config.toml
n_layer = 8
d_model = 128
n_experts = 16
experts_per_token = 1
d_expert = 64
d_shared_expert = 128
activation = "swiglu"
moe_layers = [1, 2, 3, 4, 5, 6, 7]
router_score = "sigmoid"
normalize_top_k = false
routed_scale = 2.0
balance_loss = 0.00473
balance_bias = false
router_bias = true
init_std_router = 0.0362
lr_router = 0.00155
n_head = 2
n_kv_head = 1
head_dim = 64
vocab_size = 8192
norm = "rmsnorm"
norm_place = "pre"
norm_eps = 1e-06
positions = "rope"
rope_base = 1370.0
rope_fraction = 1.0
qk_norm = true
attn_scale = 0.125
tie_embeddings = false
parallel_block = true
init = "normal"
init_std_qkv = 0.0398
init_std_o = 0.00996
init_std_up = 0.0398
init_std_down = 0.0063
optimizer = "muon"
lr = 0.0148
lr_mult_o = 1.41
beta1 = 0.95
lr_head = 0.00972
grad_clip = 1.0
warmup_steps = 50
schedule = "wsd"
decay_fraction = 0.81
decay_shape = "sqrt"
final_lr_fraction = 0.1
batch_tokens = 131072
seq_len = 1024
doc_mask = true
train_tokens = 457000000
steps = 3487
dataset = "wikipedia_en"
Below are experts of layer 3 (counted from 0) of a mixture-of-experts language model. Rows are named router (the router's row for the expert), gate (a neuron's input weights, with its number), up (a neuron's input weights, with its number) and show model dimensions 64-95. Each number is 128 + 24 x the weight over its row's rms, rounded and kept within 0 to 255. Numbers have three digits each.
Before each expert's rows: a language model's description of what the expert responds to. This comes from a sample of Wikipedia text that the model never trained on.

# expert 12
Auxiliary verbs
router:110110132121130090127146093131102133109158144105130138128128101118143133152094126148129128116133
gate4:125117141158121130108145084153136138099118167155108153176155115116098143145129122133094142139105
up4:109126079140115131114150141166141163144109163169089140127145123062115172128125142157119145146093
gate5:180140140130122109127144114130113134179135121129155115130078096131114166168163118133150132073143
up5:144172116085126173155153144132087150179151122126077138094113162171137128181163129131157121111168
gate6:115155136144135113099164141149136156116109096110146103099176130130136071080122078066158122093111
up6:108162133143083134067120096118146101131124118109106111174135077137126172107155145124170163129142
gate7:100144171061119105122094103110114130121120117111167148094125169133100117143091134124104099105098
up7:135119083111097112127099120080090145127076111084146083100139085096128150171153126161122102107101
gate8:170111157119154109166122126120159155144148170120109140123117139107136130111091126138165120076115
up8:118102113079120147133118093166127153122122102139100158154121132202157137165097151135107161129143
gate9:137142121120121154121113114096113151124141151136153146149172140144139101182096089166133141143090
up9:117154154145180094127118136162093119154109129110112127127142177185156152189121150146121163099145
gate10:142143105142113149105153149142159130112149134159124137101159182107143161151105131139157098115125
up10:140128095106117094139094112114137156178095134149105105166129103146128139145144128160105128117110
gate11:141105096100125133141078140130169184122125161067140119105152108108164164107100126152094131104096
up11:133138140126109101115174124120101148154172128143121123137145148131117096148109137134123123132157
gate12:152130139163165181168139112109176133091172126158127153097110153149153079111127105119106142089144
up12:136141159133170139077153156141152124163107155047133141139136114125126139110186124126109165116133
gate13:106113176098164150103144121101104135155107125113104144153151130112139109166122167099115071126120
up13:130139149128130098150157161168161122114131107121123112110087111121115143130092164116164107123109
gate14:131112116096151093129150147134099132133120153077143135105097079116083108157125088129164089086077
up14:142111138140169165146120095076146093117127128127134140130140126098137146145153161134117152154133
gate15:154113096149104155116129122090105151103172132129109119168100109131100096159104152150113073131089
up15:150134136126094101131152140135099130142109155118167148130131136097150130111142125137121139092086
gate16:109123140084129145154089200128118156109129146126093111136134081090089142162141128114092133160099
up16:107101081134132137151113139131126102130197147154148139132111141140144160126134121137082153171135
gate17:112165130086071155139109087207126095116135137145107100137134123142137115152152140130085147140103
up17:117106172148121135183132103134132149140132135101172130135147087109139135067135117097124124145095
gate18:131125171113122125135149139134132128112107142138164113114112092146085120115123124118166151143106
up18:157150144147066169135148125131156132133114127170139117103114146117128128123099118156137154147118
gate19:135131112106142102140122169138137099090145098136138127156173168081164119101120103136097103096117
up19:094122134134140111134146148183104104092144142116154134109156158102141125150109121135138073095138
gate20:148125137140138136136166105137126160129160165110138140109153095130160143106082081128123144150122
up20:100122139068114097133075127086115107151128170089133124176128161058138124142139121124139155138113
gate21:140129092104132120095145096134132167142101103144145131188123105124096135152143149165144072110145
up21:153098114152132073138126136157186129114129200126101114087124127162091161120083137148147107112117
gate22:078125119102151102056097116084123161135106132082108132143139130125107121146134164112141126064104
up22:122119141155113130142135141134174104133152178148153188155106158101130106143113139135118117087163
gate23:115120160142150129087099102152132106122159159122103122102129140161194095148138109114140143108107
up23:104112143103091084128130107136093121118109110089183124182176135109131116137143121105168096161115
gate24:075095112116094121124137143155109167126119156108073159125104129137136116127143051167123125136118
up24:192125160104130087117143108137115125162166146184133151093116146131087104118112159128150161143086
gate25:149105076093172092124118099112113144146152145173100140150149137148097144173157128158111104124131
up25:120126137148118107131135157144124084109141120126124114130137179114146167145109150191147167107114
gate26:075121131135118115154161135164141127143105152138079116092122120154114146162109162125099144092087
up26:123133110119100140142136105128108113154092119084144185150131147116126143180148120088101149098104
gate27:133156138131140112122129160128094169097121172091138097101112122101142108151152142107102166098188
up27:121112136110129096124137140106095120137113152146133143148129128087131141137130151104137122135132
gate28:101115123116087105116147160141142111134158101156087112132098163158142131152110108151158087133108
up28:116182139148121097110093104160113102104147137131141148147145152103136115112093107129120139097130
gate29:120135157114154094131106122133118146165106124081153128102180123119150149163082117106163114098108
up29:146159149157099084126113124127145126184155121134097147124143135115151103132096126134104154124131
gate30:139147141088113091127140082107106144134097101112106101143115130084137143162101128121116116090130
up30:144130138125099109128106124147165163136107128158117120167105112099144154142133127128142132140100
gate31:112086119146119073154135120104122155114097155100164146101124151119108125146116107136135101082107
up31:144138138147162108108149137129098132114107090143147106124119105092147142073126155084122132139102
gate32:081097133122113129165105143076157124091138115135125111127113142133138149116147088166114143115084
up32:111109144135119109111108140137114094126099128146148091109111122122138115075086154144108073172124
gate33:104127103101148122144125148190136132128118148127124122057159135141128103125097096131190117102127
up33:148126090117141158127169143111143144107102147113109150100111137126139131122131162075151141127143
gate34:125134089113095096151099147137130118130099139121124138158069122143162108171105099146112139184115
up34:120094128122127122149118142118134109103150108172161147098097092139129118125149125109136162123139
gate35:153128135129146118123139132132120131139138139137112109121169155143165118110121076119115147100142
up35:134139105096115149098113131132144116077161078146133082138111084120159136149122129088108156127148
gate36:119107101087096105114108152092099125119116119165134136145170143126155049136079092138143099138065
up36:111119136201112145144165108133154131131100120112121125139146132131140148147133126122154146136121
gate37:124133097137101138090169130116134147124115099132139134115113084102140115142149111110122079111089
up37:122126124143119147164106123154103085137157145134127135134089102140130115109122113150103145146126
gate38:158117130120121162156117095094148129111138115144130109128126065070107094145140123091113107129132
up38:137135170101131120139149173138147104106152182125097143074147164091084095138112124124121076125119
gate39:147134110069094170154132149115116097136159116169120111109164124127105135096118082126132118126143
up39:137139091111127117156121162106155173153135133118134167143145136142112159132081161148135134168089
gate40:155114150132157135111166145123129123122107107125138151101127095147135141112082049109176085170120
up40:147119137141122125100119104059109149160098141125097088150109151146088126132114142147126094117114
gate41:149113129115115080134204154163109146114093092123184136146124179106124085138135129160128127114152
up41:130125152111090127123165074121125156088116102122115133145140125140120133161139150143136071130136
gate42:095087188121109159147103168154109135137150170118136162106180132147157150139140097116147143112120
up42:113135113117129106097136156100161094140152109120159135168153129125113199156124115130136152137137
gate43:126128129164123124130145136134150123121089129142122127114123151113116115115118134092132127130106
up43:113145119128122128142102123123178145130153152110164123167115135108128163129108129145160162086120
gate44:132172111116144130125136124130095171144126182133106135107154149094133150158155117153122128132111
up44:136139125153109154133098139133148111126125119079164082138121142103123119128101092158125121123113
gate45:072140159114133167136127148147106153124129115139106130113133153146100100118072109142161094115124
up45:165168130117128128134111114150110144123133169149108157115158140081133084110131148138104113159134
gate46:087138132131160115132088126168085165051128096099091131110108110139108149125157113130084109106155
up46:131189119141165121167093141143148119123102115105116153116101112145120134144083138123147117133112
gate47:162121102156117121127104117121100148117144128149127114133109148107127096171096150114098175106120
up47:113157094185108154135143120108133142125134113144140173072115145103161127099151130129111128111161
gate48:086126092113147155097082113114141121127154098154135137116082117136123169120118144161137136105108
up48:107159136131161107115092151113088160146146119170108142122083144173118125107140113130097137135169
gate49:103132120145159090095141130112167120125077174134104118127091121130168139129166094084124151137129
up49:103132137168152120138131125147108153117131152071113105123165095120114149150158158108101135141129
gate50:152129101151141109099153138135119174113150117137136110119127124116145085182115160108154150125126
up50:123109090120153132088106139155124148093094106122160130136152115098157136102095136111117157091170
gate51:115153117137156139130137172122088106126095104107122147132125135123137131141161110129117086097187
up51:098112147122094134101149147154123149110167117133110135075126125152161121119169131084111127180096
gate52:120140153132099133120157095101139122150175142109123148124114163155111150138149122171145117125130
up52:139127139077148127128111138106157105136106159117105151124127111148164145109134108105142140137127
gate53:166120083089140145128117143110136115129106132150120161135150172138117133127155120099113111181146
up53:131148142128108175145101135146123129146108141110105171116151081152126115128121094167125122162079
gate54:111088139162145133135131105118152126145125108132132157114130132107097122190094132152127124094161
up54:105124121133108174097160082096142132144146092166098150128146097125112140097170159135115146147137
gate55:157135149141118119115096116151132152116161127111157104162159152088137126134133162139165117138105
up55:167129099116139154126139150130073165144113152179152127118129161148097128145092129078131128146153
gate56:138090121113088156150134096140131161143156123132129129105142109147118101091149143101120072160108
up56:159127161091123139117090130121137136098136122143116140091127173115137150144146163126128166146150
gate57:130141117111084115111144122125126191155136116113147113149127144131147141184119116101114105094088
up57:092128142138113096169151098172174151196104165099118127162159089102137119125131125126116149125134
gate58:150156119114181093119125117154143127120156140151144147146135136090152122161179150123155120082127
up58:140137099157084103121155100113181148139131102069125113158104117134131152131144094131131101120116
gate59:105124115110128166124141128122078104155153104128156154147135182150111162116128083107123090107103
up59:147115154147151147126073173132135119101124094142154131128157140077146120121143108124094094119147
gate60:102128199139124120180158105117132168136090084148102088154083123113125174159077131119146121118148
up60:121107126123174153120160123121098103117098135130150170163177116111088144142141133098128117131125
gate61:150101144100128102154112117151101150161144092141140129135105142087112119126139102126134100093137
up61:140109157117133147113160065119180170151106070120112127101122127099178145142112136119096147162125
gate62:150076136115128084134133161142068163116135160154180143153145125139139088144123149094170116097145
up62:150136117126139117155105169147155160127141101172099102123099175153148133145139083114082132151137

# expert 8
Syllables ar, en
router:164112151105120163140084104119144136143129148101114125092076098199138138157072132113088137135170
gate4:105101133156133113083132090156172133122126161149112153145144102135113111179137122166110138141133
up4:092139087089164133094167146152153150124141148167123135151133134088154154144135144123144130180117
gate5:173109115150145117139129122112120119152122103121165123120107112163128154153106105142156097093134
up5:121127138119109188120155102141100147168148141124077122086137177135129120172159139147165128105128
gate6:127163150144129095090170147147169169141126112137125102108215112157160088086140102070154133095118
up6:097140116101107127073105110115130124129133115084109077140142124137122195093149159130154146106142
gate7:108128155097130127064120111075139138118101113103166140100141150108116148151117150083135108115165
up7:149136106130103145146085112058123163151104133108179098129117091124122184170142130146128127095109
gate8:182136172081134105142152132140136148130113157097143146125090129116113129113109115128152099084117
up8:160123112078111125101126097145136169140099102110117148164105128166113152153131145126151171123135
gate9:127182111123137138121113122092148171114119148128125129148150138135155092178127115139124129162115
up9:101164124142191139107132166162095134155115116090113128127128172150142139119112154106121148111145
gate10:163133108108118146127155137147165104095124155126098144088125168152139127174097093094154151101134
up10:153137098105116120139098102110106147137066111119130122159126129131148161158131083141133145114125
gate11:102091088110116136117101093119189145112145173090170098127105128143153149145094142163134101092126
up11:158113145119107101116165119111113161143160165154100115130188155150123083134110148115136152135149
gate12:142161138146178160129111145086176120115138161137095144077130143115144082107122126120118128120125
up12:165110132117146150084161129146159148145132153087129146124118130139127128163154149130114178141138
gate13:108131140065136142111110115112152156176115102118105135133129139132141142166147171107093112101112
up13:134158150141133116118178168137158111141148126140140079120122081100165134141084141158139107149123
gate14:118128124104148119137156106131121147162092147079125128108104099122099137155098105115153102092090
up14:134141127143153175154123121095163090129088135109158152149142137062083117133143164146127141183131
gate15:158111093155132131139131115108122169128173143117115116169100100152087123147116153127128090117085
up15:151154113116095094123147100131133096148114150111165118126113154103142135102146119146111129091077
gate16:125141144095127148153120177127110159092109170148103102120116077089114174173149137107133156131144
up16:144114087151139151142119163136116099115167127187139119138135125141112122135120155122119161133147
gate17:122172098068106132129105077194129137119165139138102091145136145126161136127145149170107164141132
up17:116087168142158157165151105113113110106119136117180127128102096130131116093137134113115130147120
gate18:126104162119140093101147113139148132145111135131153104154116085115087135119138127114166138141078
up18:135136143127081127142152150111144135130135118181129113100110129087126148104105130167142157130131
gate19:112144099085169074113113189121140132094126081135142130138158129119162143094138113129087127083149
up19:111126113096140132130149145158135130131152159150140153101135155161126137149105125126156128111112
gate20:119136178124150108122149124110126142115137174129148151120158115109143166103113107147117169124174
up20:096136140070114112138073139107107066118117163086131112161143162091112128127133131134111169131117
gate21:150137117122125100138142079135160178140111107138133140140113109136100144167095134172144070107162
up21:125125156111143103100099117138157097114147182145129121094134138165106146104117122118121121104154
gate22:112107167091148133048105124096122130137148161099092107158143119123116147147108157080163120072100
up22:119111159138109124148119140148142097127122177118122172136137169124126106129124125110112124104153
gate23:153124145154146162088073079153165153135155164117138139105132113141163116149145140097153144091123
up23:125100118095101089134088133120127112097125133089133126144140145140146113133152114102160092161128
gate24:096098115112131116126100112134117175115131172106079113117120148162096147130143103168135107120126
up24:148116180108113096150165115125139112145108131167127138140134129151084093139102177129120148143093
gate25:142104071100147111121119147126113113123136166158084103150125138133111144175131106134129105129097
up25:109141159147111105136146164152115134128149113126138103164134113106155131159117136162140140126103
gate26:058127140125103135136143128151163107110095145107122117113100135137101134146103164147117125125094
up26:104134085094098153139128135133096105186110110118140145178117120153126138158143100088101182120093
gate27:109177159124133101134162161127142178094137136121140108123126127127117141142125131082119164101148
up27:139136105131121074152125128117111126141128141131100142148130155073133117138151164136131116115123
gate28:138113165123097112082129151136154092133147152157111116112103172164115131135151118168142104130119
up28:110157127166141116107085136104114115129127150106105134145157163108155118120126124142119145081104
gate29:107113145103136096135097153103115122169122147078154133108162128122158137159106100127135091098130
up29:115129153181108082089115117093151100147144142120090165156166139072136110123111138168082138102088
gate30:118113126121140111136129095129117165111125126120091097108084139099101160148116158117129131083157
up30:156142115130073115160102137137168157160138148160136137143120121111140122143114122134162157171110
gate31:112096120170103088147121126111111118103071145090131131122141146130116141113107125122139121075085
up31:156122154118155098138181112135094105123142110143140112137090134096181122076131147070126127130123
gate32:105093131149112122135089124072144123113104119133149102151098127127146168111162074169091170100122
up32:094094135127135095104111162115097103144148108129143093163105124109133131106128159098093088174121
gate33:124092109089160123156111153175155138124153105106119147097172105125132108143091107125161117091104
up33:148118084122176169151142152124150152102110156094143097076121134136122098142108164110125149139091
gate34:113122143112090114146091130120121101136071129112117142159101119126148104165136126124149144169122
up34:128100105152152161129129137132135122105143117152144139128125104160139110117140101141134126135171
gate35:145104129134142108099134108129110131125113154143127126149151147152154104163130116123119140144101
up35:134166105112125160114134111113154144090147082154123068112116115116146130148106123110120131126129
gate36:145110103106095117109098148109103143125140106161151136133131106119167082125091100148111104178070
up36:102106129177112117156140131143185086118111136136104114153112159136141115175134102148124145113124
gate37:106139103118095164097135111099126143135115139127165136118136139110144131107142124097124107114093
up37:122128145148143140159135145143066118132136144139160109149114112102119149108140123115147156145154
gate38:142104158092103145150098098093139136126144136139100124139140104088091112162136123073109099111128
up38:130138162113148127134143166125126129088133155131110142073123134107111089128106112123125113089125
gate39:135110128091095172148134139103148097148133143186124099135129143130107190096139082139100142143140
up39:127153093133105127139118169126165138161118138129112168125123132147097174146075123168130128155110
gate40:143121147124127146114157140095132110133129124127134158127133120153123122149082043115146110151138
up40:154124129148128146080148089065088138116087121132134121141140101114117145101112149133113107138090
gate41:152130115122128070139171146132087183134094095162156125163142155106115106125119123150122110151128
up41:105140151099094097121181129117121134089140107124119126162138124147101092158142136129143071114146
gate42:123099187135091170131115152164134105134148173147152185096143129158167133128129104124147109108136
up42:111141117113138111106118119132178132158152096109150143155127130119143202136107158124160182147144
gate43:099136170132101140121141134129114139125105144100099090103111176142165106112144119102137148137141
up43:133138129104172138136086111127181145157135173109162094127099157095122196127111110143150167100112
gate44:112157116144150135132139114133114173129109137116095090116155170090120135171141119108125138149114
up44:085121118129141162128098144140130075120104090097166081149121158117121113094121125137109102120142
gate45:079141152124124150137104131196093140121122105139129115086126154137114120123073142103149111115138
up45:178139136100128124126119108164134142140135151130128147103148147094126076093121139132126109155114
gate46:095143119115139143131080104173105138064113123096086130083095099127099152169132118118100109148148
up46:116196131123132134169138159155139127143107121119090159132100096129105119114082119132130140095111
gate47:146158139116128145159083095127104179114163130134172101174132111112100127176093171098107186123107
up47:117121090183097136125130131126175136132131143139142165076116116103106140100163130134116134126162
gate48:113126109118151122101066142112126118153119116135141119148083127124162178135109150111132118129104
up48:092141167126180103115090164128082208121148115187108113118096133160116129122130097151107132155150
gate49:106119067131133118116101112104132102135127172117118122127080146135170164144120108083170150133135
up49:127122115108141114133102111161086133147126103103112109135150123125163166130149163100105128123056
gate50:141125099125155072097101123137144179113138122111127151158113097162127144150136121081137170136116
up50:126119100101145096089096139144130144109120094110146160177113120106136136088104173095104117109159
gate51:139140127128121124136106155121108126104086116102098115122115132131130135146144119122134097125168
up51:110119176145098139101161155154113170148186149136116141097133127145137115126126125060147126172085
gate52:129149154118081141121150103085171148179159140088128154133108179183100158143121125191145126120130
up52:120104125075144142130105147111117121154105160123088160100141139149148141119149118114168119116124
gate53:148133108102134138129103126127121116139105121120156125145157164141098119117141111103091103143148
up53:162117168164122156119114145162134156127105153124111148156129106154096146111141092186117100169067
gate54:136100167166146132167159162095153148145154147147103151134164117129058093176123154119127160123148
up54:115096116146136172098131055145100128144157097130108152107128110157133154106150134105147102151142
gate55:148086178113132104130108110101102170127146124108149114174137147109133152158101159145164097121120
up55:176127079138129125144163128124070147140129133175142132119158151146145118141091127074129147120161
gate56:138105131095120150149146083132103123140130108123130111126120128104084113132154111083121092152105
up56:110149169091136142121079151120115128112139125118102132118145128132147134141116167109098166149139
gate57:104159129121083107123161158124115148162133125111096133113120138162113151146099107109123111087098
up57:123166146127148102128156109154172184150112150117133162173148102122124108125103116152141146126152
gate58:162133107103174100130143117127103135114159143147099170146123161099121152162160142101144103104088
up58:117107108112102087147160097125152119130147087091148171124103120130139122143138134164149106099147
gate59:111121115100100142130129087136111132161144102143151140140128165141112119129129081094086106110098
up59:135144141131163124141098158134127094118118123139155117096153151106169118084149109121076134101120
gate60:126120155142145146158113101112125182151073087154147098140073145131137201129100133134105106094147
up60:104136136136195150093152123119117122131100146139136145155173128117084131107124115126133149124122
gate61:117095136108126163149133118156109159163116128107133117104087145123109104136085108136102126075106
up61:127112167106135149069129086156166158168113081130132137097115102114179110147132126131106130151113
gate62:175083132124138112168126150142083161101115183141147163126127102148125108138131145109166113097152
up62:097130145144125084118120126127123166118159084122099111130156171148144120151179099116103119137147

# expert 2
Verb-like word endings
router:139124151165131162161147145129146111098116155129083107123125128144156142133101135097093127157097
gate4:150109152171133145126127088130184135121128152170078145187151118122118146167130133151112124157120
up4:109141053084143146101140137157145130117143157148123150135131139075144156140127114133124138172111
gate5:164132138142117110107151119129132129140129107126135131120117130143162150128133123142162131091128
up5:122128119114137180126129133123096123139173117119076124092123195161108129139165120159154135119138
gate6:126143161131130135115169144148155155117109099104133088122197138143136082075128127068160139129125
up6:081170120122093134083124110116153145125123104105124100179139123142110187104139150125160155120110
gate7:101144165111126103106129152114144146131095082094180150115103180151096137143113157085110114138140
up7:136146112095122142132110121070110159140077093110123108136123086133115139158130146127136121134122
gate8:180127179116142088180119122138168120131141152116129150146138129124122110132107111122141141104146
up8:123084144094122154150135121153126137126130108078096108148121123146151143130106148158111181158134
gate9:122132118126122152163109148124139160140132125152119137107133161133182098166145136171156114136093
up9:103149128147160101125130154153096094121106125131115092104148137164139162173136117121133177109126
gate10:141126099118129167131164136125170140109145132135114143091152180124138109155112103110142113116120
up10:171121122110086084151099108098117127144059144134108115158112097115133175143120096123110138129131
gate11:123093108119122156124116122091156147120126161078144080107136145102116150135117169128118121105119
up11:159119146104129109113154102114102158143180158144112121141167159159104071117098131122135145133137
gate12:159131178147194164152132102115162117098154157127091124085159133119132112125089133143119142102113
up12:125098147123136133049148147136142137103109117117130153121135150122134138125148166106084150178134
gate13:099109157105143118144141122114137130146102126128098133146185139138135129157123146096117114116127
up13:149135160125153121155180148119139103131124124146132119116110106103132151130098175105193135132089
gate14:107153124109162123127143091105122160106124159082140134140113129114112128164079102101192115123122
up14:130116106132177154150108123086146110134119140097121137113133151093086140145174157140119160162116
gate15:162108127155111131136151097107118169143140144135111149148104093185087131134106139141124109128074
up15:166144132138095092131150125101131131167115136120167125138140152132135120116171112154111121093109
gate16:139147159075127161141112179103109163107132160158097128098123123121113147165101136121117158122121
up16:139113114163144137154128154151136105107157156161151136139148124127106158151120138129105178167137
gate17:116158099079089104137132081191110114158125156127107088117131142131136127153142165108119143158107
up17:107083151125154135161094104127099136113114114088165123142139112107136164108124125102123119170113
gate18:118118169104132096088132128144146137077120144115140101140117092115080138104128147106155139135086
up18:153146144113063135120145122147151119126115126186134117105116143095105117122131135150144156120132
gate19:140139104109133074131162183113163113108129113137150128158150124117162151108123121106085111110118
up19:120119098109128165147144167164084163093116157159101155093140172121104113122090129145145100088121
gate20:133139133124171128127133119122146161106152128150142164107147154138171139120122096120136167131189
up20:098135134083109084135072123101128098110149160088114106162143147073124150140122118114129153124121
gate21:120115107106095111121169114147114163107113125162108133141124133143088141153143097158162064084164
up21:137140113126132088094093119187147139094124181139126100087122170131117113126115157143145118107145
gate22:115125126114147115082075114078152156119126149098091094136134115144092130175103153113147104078099
up22:118130173143121124144098184159203081110126162135160197121131151110141105117123108140099099087140
gate23:114127137153133165129076104136139145109161138125110111110139153135169112146125127119105160074110
up23:101106146116079084112102104141123129125127140109149126169156133115135099139153123111166085142141
gate24:100098071130112122130144137116109166123122172111115139138121131160139155140150073151120098138122
up24:168146146090119083115169090129103090119137123172136143120127138163086113134136157111104133131093
gate25:140090088121151124123139141136118117112166155138113125125164142138101198150159129155138117158090
up25:111136172119125109116119131145123109128186121119128131166111164109157153142097135158128166111143
gate26:096109145124118100143136147167149109124104161118093118118126130133108147125111183135104152107103
up26:111136105120086136116132127136076114179074090094138164194140140145123153165151111107097144083088
gate27:113168128132149107124145139118124144093125151108113100127152137131123112141163120130111188095151
up27:152150134123099074134175131151105138124119150142123140139138147098154111125128135140152139125136
gate28:081102161114096141087143170106150140142142112137113163130108158138137136142134119135146137129097
up28:089147129140137090093098120154092103105128143116133142149164159136139125113080106128121137103111
gate29:105083150116143106129090158100124134187094122087150121119147114114161133129098083131130099102102
up29:127128150131110121086136103127142130159131162110117158143165139123152113118098150141101163137116
gate30:155126137093140133137143086125116137110110153128122107122116147102147108147124157096132129075165
up30:157156125158099102133121122154154169133131112146094124146125126114170146134140110133148183160078
gate31:134090148152146100159136115102130133095110121099144122132134170072128125135103125156160086101114
up31:144130151119145111110144118115064102106150138142141092124106110117156139066144134074137137129105
gate32:078123142145116121132111116065155067117137113140113112148120144144141151100157104169102147140082
up32:107109146121129115093098148129111089144151102132152096152129099090150122093132150126073073176119
gate33:125105128112141123120122141185176149156134137126090148089146159124115113137107139123172113095108
up33:147089093152130146139111130117134126102145135116111109092135155123100137125116158094143149113109
gate34:110122098104093126122131141172128102104097117124113137135122120138150119175099118103157134183127
up34:123096108124134117146134116107128124101120113139144172108127111139134097110133094128134155113168
gate35:148121138138111123123161151103099132140090141135125133137144145153158105097111093127122131121136
up35:121132101098123130097122101136142134112163110157133058088130122121128162149114137092107147174150
gate36:123115097121120116077106122111095151130167073157162137146166171136158088133101098134116130164120
up36:102113172174142103168155144134172102066081113128129125147129142133127157163128119133147139107098
gate37:101118099156095125105144148162154134115121116133149130123128129086163119115156115114131108104124
up37:099140175163158165171132134126132087118128111126167120159089097128140128089088143150123177117127
gate38:159128127115099162140119075111110112112151130128114142124120071058078126162113148092123119120120
up38:155127151112155155178139188124140105091136165124114148094145146137097100117107082111104095112138
gate39:125142122119095183129130119151129112159124139207113101103129119128125154111136116131109154145123
up39:134140109089098116151096162105147167144148134136088144128132135137118139154072139122137146151112
gate40:142094175140118163124118175094144121137104108129150173134119105140133112089082039122142084143112
up40:150098109123129158123163075090113159152096130143156137170127116120097152134127145146099063122129
gate41:149098136119144097150147179141073128107123141157156134147106152131131094129129124138130103135135
up41:117137155088097129120162128111126149117112125145139143160141106138095143152161137141135055100127
gate42:124101162141101148130109165169125139130163159111156169133163142167175124158134145122130141126134
up42:129139134111139095119152134103149106174154079135148118167164095126128206156103143131139163136147
gate43:100121146120139142119152123128135133122105122118100117125085111170148119115116150071117145146140
up43:122130094098126116139088116136154157131156150105136123166107120112115161141128148141146169097111
gate44:120160133145170129132140130149123152150107158104100118115172138110150102154149124096139148138121
up44:083118130156136143101088163142127138132105071076140100120129170094150103110096092131126132109116
gate45:080145169122142157146111148172111128131110107156131102103094138134093129114074104142135108106110
up45:162150147118118108119128101183122139128137168153090172092145168099125103084143161145111112167134
gate46:108138152116157134140121103150125143073103126120048133088100142139079179140160146119133087129156
up46:146196117132159132180097144142119088109090136126130171121106083158138100138081105129131134119105
gate47:105141125159127133154087143135093183125134141097147095133099166103154144163097166117113170102124
up47:102124112168129154142136137123153138150126136127121165078115142108138124097148110115127145130113
gate48:106119108117161139118101134108145123149109132098138112113084106147151194126128141164121128118108
up48:104151150155158133134094161108114171134137111149099134101088132162132116093120111153113107135109
gate49:062144093126156095134152112097132111118091157149117110133133122157117162138155132099147142156114
up49:124083122131134083125124114132109141100143130081138143145203070121125142157155172104119148139105
gate50:157144135110162116125120129151120156156146121139159129132127096124143125141135115104134154105145
up50:126087120124120105098112139135112109079139122135148143128116110111158144075115160133108117089154
gate51:145119103098132156139143168135096097106094132097110127139127153163137111143140120152116119144143
up51:111118126156099158085172185152129148135158112130103143085104097134134111098163136080107118173074
gate52:128152141129111142128130109124150136155155133110104157108134146165096149123135130163150108116135
up52:164103144081142140142105102117092134142102156140086148118118121125146154109106127072181115130118
gate53:143165079100131119112062164094137130118121114143132120156142178151117121121144144086099135155157
up53:145113141140134164148122131182134162124107152115098174152133108155126147115100120163137106171101
gate54:130101146147180112125107150125151139141131116150102131120135126100106120150095150146133144135151
up54:055115113147136155111132054126128106134137092134107158142136102162109161104159121131109121153120
gate55:143100192132134086119140118101108156132159078104130107164180126119135123147115148150141117155101
up55:172152098115102108129129123141099135108155138184130123142088135125151113164095148115130133113129
gate56:124081131100113162171141126124104147116118115144126115120141125114079087115147130094138131143087
up56:129145183111122155117113127134132130107143108124097133113117165127136162148128160111117161110110
gate57:110168109156103122127154094134097189183137119124130106162096143133151122168133129106121111095098
up57:136146133131119091160145113147160144183097154116141167150169085124151120097125096134109132107121
gate58:152142103140182083124102108138122139102158124139111143137095123099165136155144143116138107102112
up58:138127146132083098152140129126153141150133106086103122140091104125140157118143113177165081090141
gate59:117112099125137154143140118111087095138143136143127130145131212155106116133146092119088090156077
up59:152120140172171152134097174144141109133123123144151143118160145110119106107163104105099102130135
gate60:131137209143122127157129070116122167135098096174129087150082145152151181132063129119116100130136
up60:146121133116168121089149119133130130078079162148124152150156096118069142126148154124138129132121
gate61:143102141113112158154158117154104113175136113125121113115090131097113111142089108117100079102105
up61:123091174101125146090130055138132150158098103125127115113093122100193118138130108138119109162124
gate62:160111094129129114154127186093057141113126170123167156144114125110115110159155131113173106093134
up62:111122119109135100125150137112136166150168120156079097147149174168130119181146096136075128127141